Weights of a small mixture-of-experts language model, trained from scratch on English Wikipedia.
Size: width 160, vocabulary 8192, 14.8M parameters.
Experts: 128 experts in each of 4 layers, 64 tanh GELU neurons an expert, 8 picks a token, a sigmoid router.
Training: a variant of Adam for the experts, 510M tokens, 3893 steps.
Below are experts of layer 3 (counted from 0) of a mixture-of-experts language model. Rows are named router (the router's row for the expert), up (a neuron's input weights, with its number), down (a neuron's output weights, with its number) and show model dimensions 0-159. Each number is 500 + 40 x the weight over its row's rms, rounded and kept within 0 to 999. Numbers have three digits each.
Before each expert's rows: a language model's description of what the expert responds to. This comes from a sample of Wikipedia text that the model never trained on.

# expert 1
It responds to: Connectives and comparison or stance words in expository prose, such as However, while, other, more, considered, plus some punctuation and mid-word pieces.
router:462529590546520425522495464503515514524555473503513472509470442498433485501510432545506568445438503487541519514477486541657500609536478487472530515485519567480439526482508540472529405520533527388532478550543497480466520463552490489516460512522418456520525415526481471471481533432556478484555437489466516513531566519441475481479448515544508525479560487473519514523524510453471545522538532434556470536500507468548443476486482475495485497524524499533479463443560478509429512474531493
up0:481495506562472452449466499487546530476502512511424470456530477575538408501427460518485487509490492499511503486495440578460454550415478528505502507511511540517497509522577518480549496512475488521473459449540509502505460526532511533595488564529464535499530547503477452450566539455471400463469479513513545475547458495498486436530480545526490564492502507569493494580425566499537552539529457435454524512531482541516525447494483520532506440398422504557462539543506476478405499457582483
down0:490516500490534479539493417561436533503420469535456517526432487535495483495516577527449405486519582516542497498536526516464456458417438484502493497553527455505422470524530572434489526517444448524520467472533455452508499520508510511538473541538501547463498523415488481550484478532510509509541521465489476476537562502571576504520480549552516461516511501595418479562562509534460536506500507412509556469453454504473529451550540538483428491483600521473491503486515525494508447491520412
up1:515449560534479437522519486524552467485507489478482545478543493498492493497484499531543527518483571540484556548465484451519495532462514490513454493472475432492592500419542563467614492494543449574456439491522485498543468496497428525597501430520513534431564468497508486474465497506592478536525534452507422498527511488525500497459478528528574516509487440466515494550442543396522580432456513481534475549513551520554510467513420537512443533536501499477500528468460501496481524534400452
down1:398476440496584531452511539501514496485506530507526481535541445524434419511489494453467455569565526496476504551504448515472447373504526576539516526480622457500548481530568499475496475544540500545505455531478450502461531506562487485490501524482542456551465498513493462494505494428455567546485457521561504459506502541577436526486527452518511478505479504423509509524486524561456489468465513569460503465549486532538519513510378516545464500487525514513476537422484518457540495555507455

# expert 59
It responds to: Final pieces completing longer English and foreign words after a partial stem, such as Holocaust, endemic, tentacled, Pavilion.
router:501445526487498453484512524472544605491525512490480503521494551620453469517505425554511517495535493425424428532482529513526511560490505512466645452486513455484529514516492516491502513480493517447544448512490500473487573410541521540519465510456498361495604472532511498506532561461549526488579475518472535423548496529472497486463454530526539474467514435483453495561504513484510462510474503430536474502534515498531457483570460459500520449485469529539521491477505530469539465494426484
up7:495591429580456506559480526496510545502541558490488500499501498536455478504503450483545513487496484552481501533464450475530481437565475536435576522512464478503430559439536457470553556483507450564553479567524537509518524458525541522455538523518519528511489528471527488569556478480468439513535515487528435431577438569531469538502445432569494523544530573430491524489525444509532482484519500504489522526446551427450450472439541498513464553543510584569485469480518495463531456543448495
down7:504421607467449480461504443474474516450467526479477465421516524442423554537517497514520474537546512501466481472479426545516462470465491572519478507500571421455556510575536498495480486496453470547440481477445527455505490545497479439560465498460488509550447489485580445513547524542456492545490455488601532514480541513479480468544514531457549518505492491457533499475464470540472473528530460548531477579524463535579560550590477436573481480545470490518520471456498541538468497513520574
up8:499459527594524512527507492521528532481520559421557437507502478504506525439484421525496511426501435553500417544552501462484524462453525481491544419489423511549503460485506485506540513434467485445499495483591515421485430470516510565437488529526508443442478463457568461480477473422559562536529521467495460472483494497535485543481485542518523460595490494462431452515546584472481469478554523447516523524517475550443498519474455503524519487483536511528447462434514558552499551451537469
down8:499423429505501539457514466518516485440451530477401544477515465488574555488477459551503484547536453504544545584497501499539549457430488479479529529502518500516492479488524471489530513514525497491474462501565502550455509544509464521451501462533487523600523470502555468486457536529545583503479495430564522469476506498553563475567467518443459469535398408511542509479440495489409570515563563486487543474494562541439499523503502453457530519501481550538491558482481518530446403478460508

# expert 53
It responds to: Inner letters and diacritic bytes in Hungarian, Czech, South Asian and other non-English names, such as Balázs, Šafářová, Ghaziabad.
router:495449517507491499493456507459514546418559468486488468517498566567477456485509487475468527514575471437415441534524451523513500500469566488447578477550483514515515517535526504500478530475495547493505526495536489504519554485589527591504476522462471424463592512522531443494506501495551551516547484503536486409593517524456467480505431503488487434493586495493516512576471506487570484459461511512517501452513505469498467453551448422489577490501526528477595522471496513423497414499408483
up0:531493531485460455484488495527554559513481538496517468578531557524496531475424405501485472432483562526479432495482572520486451477462511532451536507434558454535519526535461512492487521477481446475483510494439566542538460489494489441454551519436484450489410525469497460500598550547580444464521492520462604454498487571484503488454468525549579484491535557495508521508465535479496467446508540555493556437483502404523463513466471493505478527500478534559564502471465551517507537561561497
down0:464457457515493473489537450510434474466543488464489481424527480524452418523485537448537482480484528491481511480531431482479504467440532564467448481562543591488543543528504454504478484464549488492549554497519494472428557534541416478512492534514504477529539475550524531492550490509476511503524507607516464595450555499467411502478456500503472542428545510477495530510502493504503488649510485504505488433553508462475602451531506506544526483548532494429463493472437500478586525535460536
up1:507499489519511529489532570474484555473491429531475510402473510506432458541474529573473540529484499447508564484463518544478440518448473520526469531545552491481456403500462519509567459502488437424548496500523536505509581528470485490504449500501516485511584511506493425459481474445543522469563529499484457471506489480414468450493510468465513467552547448484441542531510518479502465461542441547527478538570493404545456532546447460515447481508490483573505558486503476594515529570590532
down1:493472523499501450510492418483561513512456420505484596488595518510388528524487492575530518505531431474414472508479460479446560470540467442535507529475501489549433533435572471481476527453523466447502471515489531577519477454500534436472447465551585500468550451477532483555510472544472546552449457496521474492510482442525548454567513447570532494518509571514507485530501545535541485480490458544501518515594433522540494526514502550485520476518562453488485510515466486428451538498518491